From a checkpoint of a small mixture-of-experts model trained on Wikipedia: width 224.
Below are experts of layer 4 (counted from 0) of a mixture-of-experts language model. Rows are named router (the router's row for the expert), gate (a neuron's input weights, with its number), up (a neuron's input weights, with its number) and show model dimensions 0-223. Each number is 128 + 32 x the weight over its row's rms, rounded and kept within 0 to 255. Numbers have three digits each.
After each expert's rows: a language model's description of what the expert responds to. This comes from a sample of Wikipedia text that the model never trained on.

# expert 38
router:098099112125129124153165154126157098158122116097105165126144132121168103123127192161136115159114144139116096211121135125100203185100134159157166134170117118122085162136123097096146124119168172108107145124106161151171123125171084200144155110115124097096137129121130146094115157125150112054161073145193164157098095169087119143142129110110175186173137108141088113058174174135135116122114151148129113174130123219143086124131014184151138120164131164100073113077116155139118096182115184083148133124166073150143154096115122153133118086076115167078124142079126097159152142150073137124118094161202177092086092091137146145180141154078074132143138137157181118153085100160103146161093
gate0:137165084160163113123135145137138222122116111186168102128125111086155187101071120093125113171181093074057138122194101136145126068072119089118176136127092115166092150166167139127127160185125096124096087039154139168103067108154179112132146156114147128103167107134115099104141167155099147153097157144141158140128107120131088090137163150169179115098142097105135076163102092131165111098084085059057134117119133152159117122130163106114135133182073102091166132122129157131103156113133022106093107110134110140092100108078112152184143076128165114166156107141100133103208133116150128103140114131139194141115181197183142121145108147113159129147109179146120105115090151131113157084103
up0:085092098152141163123076100070148101127176090144136181121148131112135107088158110133125188079150105141197112168083166112144137099175154117119065134136147121127146057087122059152149149146119128032151171112087124127157149085171108124106145116119128096116073146160168145120122147150214176128140131118135104099135119143158120155111091177159074067119122110132091146089111099101125117069124160156165152166105117124120145126084110134123136097083111142120096112145115126152140050158078160124088152119168132085146212111148215081110151160076181159122106155169106126088145154123133099102088179143102183097110085154103135104079185041123161134165149157159098113141121146101117109185131
gate1:132143086175092186125132142144136088194110106161128141178093093131209127132119126124109128160203169181111089132134096141119192100110147124166171112158089106100092107154112103126138113117107110161180086120138135154209147076101171157186119137066112201174117149175107127146082061148120136173101102178113126111123140134200182155142175165151101106109177139134087089155139107102130127186151069146152122146171077074107124157104150120070134131119148152141156128172123145096134066162106179179130172101121120101129124147155095156090089154087148122142180131127150181119123166122096165068117120108157155128172207148154125138179119117151107167174103119123168159109136125175155177176131
up1:124110114148137134108141184100106143205094129146120147175091101112180164068132147125118125199173172155105095090132147141135219098064167124140176091166112095107124139086112164146107124137111094225195099121119100175134186105093147108171142141084124142117117126153117107120099158122102122139131119154126088138113083124149170140100188171157067134088151118126109083176128140140120156124187051182167100135129114137179107119167106079042093127157108141125171100125157148125095144127162112184160105113102085114148115172147100173100128143128159113116138126092144183124115140165071117081143159120145125102071205133172097176173128154176105175174094113114138121108147179142189153139110
gate2:078129091076137156154090081179175106158137106148105168105174171131071104111096090139096198112147164080118156069149139124095171103180095109060137155156095142138098070118131103141111149103136136144134138092121128135113150135145111125141088059090105171047138104088130163148097205063137133142160148116128095141081130170132100096144139198156109102087133159053117111089116090118136168146196109109097170136143192149147149150145163121118172124198115162155156070130136125143061122153050113090129105164154057167094105145097132099143119138166133163139144170164149148178099133149098140156102136146089089106154131084121134085144161102116174104107102096079156192176120107142140123123149
up2:140165133096119131121144167098078120101126141142185127168120130137140146169117164124166044142098210197160077154093112139179097174089146115138105118146229120126122151176135148095133084119115109142141093121065147086102083131103153178112131165162116189162076136137079106145163124148115114108095127137123171131145163098141144148113170126092120173195131102210136144143204191068070080135113132122146068139133078123110128100108102149149085156100134098107146171147109126120213142121145146090180176143141177184130146122147149127077160099094096115129118099142107125126132155125195133142098125055166152100087125196104099130097120174108108104166145175152131097132158115127086081131115
Description: Adjective and abstract suffixes. Adjectives and suffix pieces like ical, ational, ity, ism, and words like public, political, Democratic, military.

# expert 18
router:143096170172142067121153183141212109132134116113118128157127134110132101128116132191098068154119159129069144205098169161055129148138123159140140120134078108150106147167133102190057158132150154095184097192105110124145122185162131166134115159188112092090171139135169139110110101077159150113143123141137129151125092156100139148124200126116131129154082076148109110095171148099124078083139126138103151166103124122086092171147066189082103097122140163118105169101182154137120123175125165119156155135192102149119182129091121122132099092100128188126124113103043095146145134144131104130235070133106152116131115101130150109165166124113129096098174145130183110125065152167082090147100
gate0:133154134081094145155144151178150183075090089138126123091088115132145122140128181105086111133137174113144134182167159141085122108108142169092131113128143142159230072117182129119134104124133138122122115101133179092166141054073124160130129117163069186119137112115120150129084105121091202117109062143146122103130132132087063174116083096094144148131164202105122090182109162167121170137100162150085160095097138072096119118125119113129116140165130151097134106111092126138130068185126155094130161163126174114167138141089155094143064166103097193127098158145075136129163147076163101131060128168161129138080128079097223170161109109137137139108165134196135109094101136124058101143129
up0:140152098086133135092136146196169098130089090105122126093092096147115094116169130140074099122126190123148097131160113137115122133181158117113113139110198165128178074139162140118125099105169106130149106127170169111133083080101135140127108084195087197133145113193139132113091104179094143095100151140146127125121134111127112192160084127104128176131124199117121119174102101143114156105083120155127134088108139019141178171173125083147112136155102133098142146125124113139126056125128150116134113149129140099115161158094155143160068170119114163125139149148093136149188126112155094171125124119160128115044132094075180137169093114085094094135157131255064109111131115166065133063134
gate1:152061097124102105090159166141182150109098101172156144174163167117148121074108168114117163133222138153148148121040141062132168124140158109146070139113120072139104124120123184173139140132152154136104179121113146097107104145173091110158066178161112121168132227142118154135170157165111115148086114101124117104092137141187127137107124117071156118116090127130104129108084144087168066110107155113151134120131141142124128155126163182095124160185136154140109193110114116180093085093163093155123127137114137171130140147177116077058118191136159124142125133082148094091130083131166133131146117028162086140076126103156124104113175075155120132169100147161186092098132100118098169175107
up1:166094197116126105120182150170142145082087115191119094108101195133098163105126094146083156141182216152115133129094106027147128110107173084130140152136119123179136119170173173123122082146136119170100118162137127093102159131180126081138103152151071125115133165179170165133167082167063126142094165125117072085124189124155079127147138133093143081117101135127101107092137160117191086148120139111160133147083152203150114130154143112112100178163132165132065172126152131161122120155144157199146154165166111105133133172164145133090159126152137119119101175125125132118175141117132114124060116091095118083034122126129137171137123129135049187152094177145122133146103135151134110109069
gate2:145112119068133138161140078077158110090081133143171112092148089126067090188164102122063153136091145123024109200177183120068107135114073106140189124106168101166178107100176114128120089182128113123121128086141117085160099149074107108104122098122148130088112156127136149124150136123116085137136156127118096096175104137199079131144126083085089091097164100133116080115141059136214177183139088095154120067128067162171195126110176097122078161134083159099126115112113176127148102129098125146157105163140168145135121132107140186127132164166194169072097055129144112157146105107123118091086132116155119111103125128143174121107119132131099133154139102129138128145130089083107112102094
up2:184108147064116119171136094099139129072080124149168098102119082122081067176119087131082140157159147146062119135140208095073090128146076114141182084117174124181165112087173123131135096184146127091132120118169122065163101128055119149090134098072139123060118113128144168128125190121105092157147143119141090106158098131187070137154116108070104137112136111137105103135140080145235164193153112114162129075124042163190153150086162123154099158136081171087156089112136169128134114124101093168149093190151138117140119132082122153139164141153176127115094088162182092126125092060102130108128130118129155125106118133137144112166097127134092133153070112122131137127138137118139116096102
Description: Head nouns after determiners. Nouns following the/a naming the article subject or referring back: company, album, station, team, channel, plus it.

# expert 29
router:170090169182130079118171155183127085127118187150116158150167141138177105151144153130163125151153132119104140181185158165135135191158093118143127103176088123158092154131154114131139148143174136104131146162098118170144151125171142181126154163135102129127159191115144125049098136157129157056138125165179181181082095159091148126118164138136104138115118099158161136102122153128131093146100093132047146114182090171133119145142086199072113091119183135108101157084126134169132090174070075124117133166229124134164169106106155138143130098110122163084134101134097096134158107157087134150206083117140126049131093123091135189167173103127097144106125109170187079158105115155113087147149
gate1:070127164155148073087105109149120073143118130139112121163152094164125154163107214179096118106135127169112140085091146124121109149125142096111151189135107137130155135190115163091129098156132131138119111176126148142089186134122157117186122107084107127136140163124131109143180165170117127191099144155223182191164121175151213097145127080189119101086159117137145166144122114126144115097084132139139123169146146160168129124147204133088144118166114122085106123054124155161167081150120083168074063209163107141122128166111099147132153114109075114132152196112124157165169135086134114119147058130132141138128146179191087188154124171102133063115116079127181122101127137134163132124148
up1:166158082145094137146174115171145125072200199171146144083104165165158101129171084093167095146144142086129141133146135148181152127077161118120136074121132112143117114134125139148190083150111082130147138058116073136130094173165136116111150106171148118145149178150124138150090157086142134090125094098119147132113148169113101110119129109112185142104091134054170132168140097136134111147099147133084160151171128179124064137054092096123151115134073162152186106175143156073107123149140094138136169077125155093154143162140147136188061149149165110125093071126102127088105115099153141162164084157143215109133151067123107139096140061049172147138084051129110131158080136168116116098132
gate2:121162077096115094121139091142063128137153145123161134103124163150133089129089091124037130115170059116104129117160160123130159176105128136079115140114145170058133137071162079137130143163159119159151077123101099088139107112157163091123121143157148200115129115142142127188129077116171060092133146146100153153105087074134114166119069125191130068123108134137044176139193078142118097103071150137133119127115092127130072124148131123095176130143116128114142078083107153173104143119173107115105102149133108135055133152105138159122142136104160107141175139068087159093167063122108128201126132158125098160086139111132136107074122129144184160085120167124181076135076067156144105213132
up2:110230104102135069075080096127105075092132116143143137078093150147152131183074137100076176176123115104067172124140143117170128167135100121201102116106145145078089178138164143132145113080095160119139097122106126148182119111127142138126094156121165182112094114167187163146113092093121116136112121124113146106140127103158088128142107155107126123103105183159103136120129093123074151130127098155059099106125117081143109128181147140114135169117155135092134064120045149137094185189135159122112075195110102115102102121081108144113198158099141120124139117077072145131102126192142129204107141148136121107111102134166118103139116169187147099080141160133174095117170031095138100192146
gate3:091133166165140152124134122079207088153122115123126134177128132055090106070107098159144147148115147187179116083138145129097163130105136126092110128143067141120070053130155078108081108104132181107153104067096199183053107086102110112096196176178123130066072175135148111171156103120130138124149143110126115111128186140102179108111134152083133141087088114137157139124048118137124141112108151156164124126083121153134113185161166088140146099086131113137138144131189149093112122109163093202132069135126186058117108102165148155076179095154141102108085129143167095155104106127169108127108116149105160157139082124149104157183109087172087142136104087155148176145112078123152123120105
up3:098125157148133091155163154100194108141124130113130138128072129152088157109133116129094136131207141176131040101145187084188171150154135143098135122096088169155142136121144116138105141129104140096174088061075129109114079127141114083049166117142078162102098219163126154091177141114146098149122140094216138105122137139101102116167130128125085125156048128127136147119084122077177163139102160141134102157136117116176118132105153126093123140116097132185101132120167115181112108145104055141146115110206165071175169174106121122163104117097113090075170149174150127129129076107181093136104093150121139168160114116098140183128081150139106118141104091129139184139108046090174139101107
Description: Infobox and heading labels. Field labels and section headings in infoboxes and templates, such as Census, Kingdom, Born, Location, List, Sources, Coordinates.

# expert 0
router:135072066171101109127136130120119115125101094179105158156116124108123169140120192154140106149169146125103131164181143170119135129097136147146126145105070147187157161185148065129118076139112115113143106162122099178168176162102117171185151061144131100154092107131118136116132089105129107131129135158099156138171192117120143160120133126127184142119084069195085114096141138099119122087127093112144143246099192109147057198130050156119110091128095133160074075155117129161116105141120171099100158126186066128149122150107121078141121102067123124115132102092089126135120148171132157134211123180154137118130103131158145151169147143089111125123142132177106098220108080100130098143073
gate0:143106137184118087146127147108114168135121187096130131123119109083110113114135167186103135172152151117069157158168095118096116118096156098099109057133120091161131097079159050093194117068129093169123089105171132199107204171177124106134138124119131080156088178093113220143119109151119130142172118127130118084148202100081080143067117074171050149140107095137164154074122099112130132161172104090207103145128114129165112129179132159086134108061095116140091135149150157128145142132093141118131098127115104178108150154134143099174148114095116172083194122172165104155134211130132092158141184134132107151144164160115137147084160094108159113147144122152088108095173130117140110130117
up0:126106123126138158083158103140182127106125076123138149133119124133076093085172138170041099145108199103180119132142093098166085158140110122137149147156147140166099159102089111150056095195147101156105152111169125102140142066112124155152105094144111133175120172102114116171150151126090128059099148108137123146142149091144143131101144132173097179170118176154169110132138136129108139120149031134198168144125080140152139114105119098130128048089150165139178162106112155116130139100087126110137070138119162072147113073112108120232130050113167211152129167145115172161099130121060149097155156178204194152127137133129085150110116150131097135126142146100135135169149086160125136125081
gate1:109095077133150120119168102142146090122152112106124135119090136125105099118147133153098156056125155100124172122174083159133153143122160114132182123127111142164103103119083153102172095169112159172114125039121076173149097167133154162192127160151115208139152155163126185176128085133112148102134128081105130155136168161100098168107097104123154096085139164058169128120152174109094130089204115066106165119172160169149196147126140136135113156160092122086130150171127153141131078168138168209044063168112123130188170134152158167169101087104121140186100170108109118101121090126112124117180149135114159128094102079115064153056157111131141140113067099117131098156099108130109140128075
up1:082116123115120092108130108113109114051145110130102172136100162156068113119127145163093135036183143141141123152103141135134119197151177128080124157158119135138129124120136157093201119160112149168183062159133120142167146140160203133174137140125084221177140111142125153073136131112141134113097088161123156126104112156130142113128056091086148147104118203074114144148118114102128159090191115102114135129184157177150176142074134163106091120150139103070090142145100144157117074096125183202077068098134168140152111140159080123122114146106133181131073125156142114113101103135160161129112050188121115111140083098147138148099101115148060106176084092146156133096125151146186103115091
gate2:157072102126115061115069145088131081111094148102129116142102122108115163135157084126100107151110102147177151118099121116144149166174182191088189115073123106126097145136169146121124138101104133098141159120173157143117092099207103168070123150118083133110141093169117186189100107145117184110157133152093147135102165094138150115156123095156095092121090117115111212062136154094106110115152093047087147078091114139169137177132173113121078135119078116122141124126116104180093050093113130093113114078110169115160168146144074123113150124069122192139240114143108087063121080175136143144109127133116127152131145134102096107175096128117077080164166154158126126159084092156138103111120
up2:084125136112123184168128148174110127108112078108122099169084108125178160101131137131134163193139210103110136149142178190103150123071057149155143160115133160129112145134184117124111143115110102132150109124138168117143171152146212136161127121101157123123065072100101125102160179075187163171064126106184123095133111130142115101079144111133128177105152105130089089143101136174185116147136127217078099129216113148115092109064116088134173141140192131121115143108095100133123196127117134131156099145167120125121088129121128137120100164133143093146034115119144127169095145088107121126156130128106095136123165149147160097063174123106130206077121108114142126098206201120099105151130
Description: Mid-word syllable fragments. Short inner syllables like ag, ong, ip in foreign or rare words, plus slashes and table-cell spaces, e.g. Hong, gags, Pascagoula.

# expert 7
router:128160145111151146136147136160156113134148122105128160139146036140147108197124150132143133162172114089105071145083178163105133175044149163143128142152084146137149185157127127182133117132130207089144156096160065157182166152137085106122091148126118097124167139183161115141155170119155070096181065130159112081109121149123156192137139129169109170149125105103081106151161161079121131198118099087116170157099137109105044132139123125124176174130105172092144109026129108215173139155089142103146138168137114158143136110100141128149125113134149137118168096108132131158111095142121046138179149149202176138109139126111163137110096099088156067115138133145146144199105112086133131137157
gate1:121141051173073116116113061120093152182158092115154134106140174102124121099121133115074187129037111112174114167104117153137130090151135099125144147165101135179113157110141128141126148118097108136195106135163085091075088145091089153108095129143107097139183119120113106105122151130143086153141165100092081095123051200113105153091149147073161140121078166176169193123052130104109133126145118130105164102171090131119160060114185189085137175112156158070097064119155128112139154158116116098118142171140095133097098108134093165122169147201154111129147171150119095145124125101075134119109108097111161115172145043138164196178123145102153141089097129115122178122128168133098086149153
up1:107165096194163133075038120130073096143149139164119092118121140162101107124152107141090082133103101182132178138099111190146197088114147097098129127125125176130142119122154099133077109118120104113073151151136170107157159123078095100139113147166135114112097101099112127100172140147119102130110166161144157217140091139176111129103128139148152162152140143138070141160134116120177157165109091147167125082115119129066165118165159198127151168108091108101112104092109166182136085179166114135139122206108154138068061142134099116078106148091070111145043143148138119093081135076096106089122136186134086143175168126159081144199074101138149109114122132174123133096103110067114075126176
gate2:146171114142109154153180111109116157169117101140115092132116146074103125134127127119126164127134146141126037150150108191144116176132115177108139178136087127156116170130112135121125145099161110140129107156112117170137102100073101133171129149135124163072135119152142157192138106150134147098100096154141166190092103133101150131119144164171170131131124140114100148172062120148125154162129170057154201077154114091163133187113156138063100160125153130080171108185151131195134101150107112128147096102116134234094109118180155108134154092072081177088186113086168185130151150085089104087187089160125177148126148114131083169100167060145144132126101068126069139120126096148211084107129
up2:172113198143147101135111116123104152120154093114118150118117184162135126116073153100114121106133117119149167135166114115115111104162101171088157112114132142081117092105136134112166096137121174097202102144150152126133102060109162170045123140164163128206129070124123162113132158150112151098128149136143108172168102124050168092092149125179121123161165114124122172056089111190146089147075195169128089110108143141174169065110142175081107046126106105171115206136129158128100126101178130204165101117125161154111130142120180133136144126171146100129087138097080129178120177110164094135133123191114114094089088086133160159079154133139107115139112152173087095139156168141178203122096
gate3:150084082149176107108062125138175177149155128132196116143082108085217155133131179118167188151156134189108140135116107130131183122135099040100152188111147108172156109079155108159124121135151098049088099118064125104146135142138198109179089188127102086116168101143152108127096179070118101132171128121155124128198138139106128156179100117121154127155126128157114133127150143137149109198121129142141136106056147122180106171130137187104141181121158138083164168155137144076134139145090165132199157136101146147104135110113182147137141118063138127097124196159148110138104145137114130095104196114138112073148114088097154168110098175093165170109080079149133120158154099150117158146122
up3:118133132148123113118163173082106060138124105195105141085174121126070139111137123191120112133109097110170162137121173143149162161073104136114094106190139106062105132134117160126141091120135153232169104117137126158159164148146116110074172107162174153139087102132127133119188121140131150127095120157140192143074172119156099069056044132089129144128154092096093074179107136140093111082124168125160128157161059160111111103122132040115055138122137125166091118066129127136134150154137134107104086116209104129142118062072082174170133127177139085099106088119111099182071159129159162148107145099128152139123085123126117122130141059091122110127121185112175132111118106114122116131112
Description: Mid-word letter pairs. Two- or three-letter word pieces inside longer names and words, often proper nouns, such as Col-er-aine, Conf-in-ement, Domin-ic.

# expert 3
router:090138135135128110126129123163155141149117150200113125190115087095150146174068106117202130138122148157141081224100122176118180116133075169155174096143088160146132155125082098081084138183161102115127140122180065165208165141143111126158126086165080090130145131133114145034158173063104111134115070155116137135083149123099156154151205118112139125158095096176090079090197110108078142123094113143085112143110153119129120170130073134131122156111138157123064147153130130107140168127116107118176134182160100122167183096098156092118142096148097182175114111107096102127131144180117160141115080179111169130122124066205143144146175109091125121137180141153133151168116113124140148136143
gate0:214087141084099103143160150097138119149154099133183142145121138173122106155157113160181156176133173140126121073103146093216147119152175157123133131195087206093098148064106146063126152136145120166145097153135108156156111088109078145146129116164114166141109138138083157130138093119167134144077176137142131119150120122070106147129127090151077149121108160140154063132153153179160141124174157123169139111147154125223149142121174145136149147099117086178112103120168132111100126105023136123174115190091177151210109113048090181127115169160130177115159106136140123099104098158118111161124137124146129079153090187075150141057131110126129170122109133093142152156097159126116130095154
up0:060121153116096112108113112097062094113114148106133144104101180098179116135137129169138067118115088135160126194137107141143154143166149154167182137090118194138096118166138129129065128156096189117160161147160118138123121152117177102154125126103139096121211128113087048124089091128063132169100151118113078139102087133073090157126187138163139113097098108106120147123102106086094157116090126075132128052121096151108140081181130128135073175081121121134114161133162083135145147117117111171083183152170079079185111152118188092153131075118133108126130123141100156207071160202164137150108165113141142092120145121141079099162134085107102071158120140131130163091193143121167075146165
gate1:152129111117119207149147092125136131138129092141075120171121209136138125097081124110194086175109090135134128118123100115083133119129136143098113141156115133118143100076104140194163029121126126160140118180077158106187163100188108155121167172121157128113120172134137088119134106115199130132128074132168091149090154092132160114139089112129112111145211114146113102091123149157159117113163118143067107111036101135114122122109144122121120111131108155094078112183182118143131146137129089195088132097132192100164113147080118143145091100180168162127128111036157077135110138154153077158119085115153101170135127103134147140112149175134128172118148096186147178145233053163128136122109
up1:158096095116094169126139078146126148136148070146079154178166172106123109103130132126194115163123118142160155107115118124114161109119143133125106138191128129143165113051116122209150083107080110161150104178055185101150154114168109131118142164143143114103097160124130116105151106123172159146117127108156107156080162072119124128122083124098114121135170102160090089069063128149136173076125095121092122110063130152168126140118147098097135097143094132104113101199155079138110174174143127155096146112124210105174146140113106149161116132151151171103104082069205044150100163141163036150137098105164080155137108112159200131118140187133132134105089081143129168138204073138112130137140
gate2:134143096141102114204171184127114145134125120143151151144184127086078130118148165073096110077073104132139165126113163138126122106057102148128167114126123092177134126119151126163180140163084128145146130086151185125204159122141173128091106116105119109137161187146172149142090125105086122117112084109127129111121111162098128088136117136136122131071098162078186139096121116085166175117148129097144104130178145104100111136113182164140089161175128035089101097161141122144165125089074094146110079095141112131103106104146132176128189159111103140144108149091128083093081162207082172125128155077155167124096167144171110197185143087103142187139216151173157113103122144195148074112158
up2:115120106115147153077099093130084111126135118189139135146096126187173075149087108158160142124126161111051109130116064168154150151121172159106131149142119157148120123097079120126177128074116166129180083131123107173061135094083091095071149117171112131087155202073058166140139111171116174193114147103113113134131160091184100189124161105128176169193098147160166113122119133108108117130161136162085183119162145135179117124113115159096181110099134130176135091122137140139123095136074124087112119131103174151123118095122136114139132139173169145099198098192111172147122037115161070152131099141066079079161153115114109031083122124110123126119130101136117130153156125091112163113097
Description: Periods and first names. Full stops ending sentences or abbreviations, including decimal points and "No." numbering, plus male first names such as Robert, Matt, Steve.

# expert 17
router:147107135169136127097117168114133136184060195162124170174202112075124068115117158100152107117182144088081134152129167179109127211133127126145144121167138128113139147176113075107074149165164138098212131102119146120138135208108055157174091122143114106170140171163150124146088096106104119128155111138188122139172142153158161149122134145195180137136089094187120129104105139150082127159135133105126127175149144155144115150164095138107189106118177116161097105137114090137181104125159162178165103128163073112153118107100180104149091125111133186140115131111132111153160157161085095149180102168163153121138133122118143152123152151142141177148201143110192117217151097044104108144143
gate1:108079153121084135120133157128132122122153112105098132093145145165083086147107108121164166127122158070168075060134113158090143174088087124119157126093166115132182140105153168121159132156095101092151151139156140104047138203124168097110102109138184128080068158153175138155175079156071047087113115108117072139129154116150077094193099096103093153190133150127156150167132164098168109129154174176113123103174159097169094121102058142128127133129083162119115101140144096140062183136176202101078139131173099140129067090171116108135093113115103130145161142093083135088151102064125142159125117065142134158078117096130096142108139089151177138116114103108171157127106122169119125107191
up1:116145132151119119059175164081122171116115125118137121087099134160114060174123104119115156137130168192116130142134056136142119127133124114123152084141102099170131112132100108095155123079133165096130104112105132131116097091144200110164064119153131151081045168091103126141144086125094101121079104122086166089145103180106155093154122097199114144096189128132112163149108169117174084168159162124175135129162175075139063099134114165119162172155103142141204093127206091077135109138136187134056139100117118174114130093130128171066096129081104120076125120141141141147136148123125125139159124129091217112159134079125138115153101122183125103112141118095183092235091158098107129098147
gate2:133101126187118150093163080103159151129140090180170188126151084095107169114107157026173144118147113115113147144107057108124154128146074158064114130126118142185148111184141146122098089092057115129175092127050147101073137090102071132145142120112112144166121139137109121107113130095174136130097190136189191109133121094129142116173136133136117158182101149150128118111123117155151073099169144080140132131121084190169156137172108154120218151122134131144158120052133142087094077084121114121139129065129151129120135116148181145157100135115160107115178083148137127077122145069182115083119199165101112072142146142114159191153114145151141160175135065192090149154145141121135130127128
up2:113087129090078133213103104192105126092167142084163129117065102160159150148159114136132126116157165162161154106147158153121090086141183160142134092114195153120123119090170115134211155150136140088072183153133076114167122161138147115126143130174150117111074121072146136078149130115102115116192062108104108110060101143192130116157144149137162156037109150152139110151113151155159193118144104147110084122131122117140187126122093112107073077119167184168151125181150119155152116167079149136118113222059109141144178113118094125118114130174118104143137180091149151132178109153109095156125136066174130077115175119108114073084111132144171158120146157091139115107148100097160128099152
gate3:086123139155085130154083138077142095102149153077129028114138124139119171135131158129110116120088174144160149143124186148137144135166156128139098110194218133135127097097162151156114147147120173148155133123113095075126148111142129107140112165135146106121110105159125128071128154125102112161105147183133167081145115123127141127230118081116137101166108111125073146143155144115169078161176127115172158167099151167129065066124135121104077100145173117145076146130103106138100103115107088148146144112109163049145153124072112141130114137122109108108171168214151052125125060161152122135067100148086149107157137160124159114128083170154217089137151114092136109156082116092102064171211
up3:154131122114148148095210086122097115138111123115131255101113086093137080140122080128161109157143112083129084133124068167096093152103115088113150182096092114135053133068091102100116093122140109106114122087138164132121104157111163140129136086202088134156122107107095053182154160194126137067103078072160147140127091131130057150080122110158150170134136134085114133146084123152090145120104156168110145066149076107164140147088122119105150119119090130115176127114137138166140139074120169166143156173185129152097123137155142131130127067082145124110081117134141172116133205107110119085165137087149132092108128093112126186097144123096121120150116139152108207104132129135147155129059
Description: Capitalized word starts. Opening capital letter or first piece of a word at a sentence, quote or list item start, such as A, But, Al, Un.

# expert 20
router:144063134129171085111170188137168140138061209181154213157068129106109126114096179157191097139135137116076095134106160108127134135154097153149152091136105127180131125144162135136083140183137129124113097162136116165138196158137125110168134110116124132117125140126113129103095144091116141123153117151141130140112138108145137174055122127152150123128118081211097084090127143143083113079102134113127195150052141131095100144165127144051133060080093107122108118108178121158140114170141096179190169121131068157159150130081160115131095096104064153142111113136115106129134125144089122202153143194112145118117115119174185116170125114147141139104127205121126069170100059094067138156107
gate0:116098165139118149123129116146174107069117172126186134141107135086107185185084144141109125199130131081071102172114103129119065107130104119162185118167132102091114093091119148118161082112116104058110132124151095134128123079046065091151191174116170152182114115133103138091127132196107132102160184104091138155188095144125185119121159107133101086153136044158136108143140124111128153188156185140087138112098154161109139148115134111099166133117123161130125105079116140135073104122146109146154131138155138127149093079176128098143200095125123127156147126143123109170107084076092205138123119072113102063141096081166161070187109162113107109133176117150070129138118133107178100060102
up0:156088171153104108114146132155145105092116145155146197128134163080129158167089178160066118168150151103076131175125122140081051128164085085116186129164153098102085112128126135159121113112149065076125112089164120102133118102039069096139199146117172152197103084127090118132096142142118114129146149095106168165179118140152140131148166098138078115129112072148116097141150096152093160192142148166055106126109163171114154141114148103085160094123135154139146153105106115138077128105164086155145106137167101109153122088170124107129184111145108111216138108181164086164108091099093236167127155098154129060145130093150145116148086168121111125141127127161079115152107170083140136119090
gate1:138125142153114134166131077120141138057138136131152157122125190098127122196112158160093190192114112147117128142066119117071122107151108096103210093121050150128131143178214138134103135147136127099160117100129129123124130165100083170111107112117151121095120145154103099169149124117156115142130138159119107141156146135155131091140080107097137106118140167025118146135112163163127095173167198059080127110131126137106181124087191142122143165090120127129183106121103157087145179117142108183126140105134071132094153117094114059114179135105144174177180172091150100112137152123115164098077101150167119157171128081188190162106067150149148176157103106142156120157168201124128169189153
up1:105156144100105153078099192097082117150092071078160085116175105182098146095159123134191114111101135108177134144146117134161162069095139184089110092150131129101120134095122106148101112142161182114135102106171170109096095082151133126175099135150182175108081165048113133126139106166166179113144115169119138117081127173080129162134128181125191122186117127194072112153086127147106149102133111109128093156102165119134152158149087128179145121137064085068120164154104138132077200147116098082194140192149116087181156135143067156150130156147089152123121154126140158127146127129115105179172146127099098126188185130074097125156116146179119072144102123169138111083117103082097136109084
gate2:140135171182122056097156133142087132102136104148118097108106141153128189126119154159119100177137088124100084137148208105134173088119227144071156134105143093082182152103138137115068087150123067192079163112110122122114087069154153131181136107149108168120116135077128157125207110144153113155120147155122096131111160126152098048083099112134096104134123172124081132151115143094120134068108133125121086136118123087145124132150159117152098137136156129100179087164094158072060142090140150106080129139172132155110112150071104158125140071114093118094139070145143148141118106160109164092097124087115136121194114193164081139134085168161137064203130108121134177117113111182091114170182
up2:147065160138145111122129133141112126111158113132175093113141134162148195099185124163105160118163180145067115142105150117126169061102172099125114125069128139097110090121121147128153070159150092176077114122139182109104103089128141126126080138126070085112093111047153124103182089130135102159132137147110135139065152123092114069148097130161148088160127142137117065140046188100164137111157124177156101140094124171117086120185183102158129117127134124142094121192094108092111112100138145078106077155136080112136129108088121151162171086126136089077091073155113102141148094078150138095066130116115129099137061148125025106176089124166135152161120075097140127113070121189109109079111
Description: Name-initial pieces. Capitalised pieces beginning or continuing personal and place names, often foreign, e.g. Kachmazov, Ekaterina, Hamelin, Jay, Kat.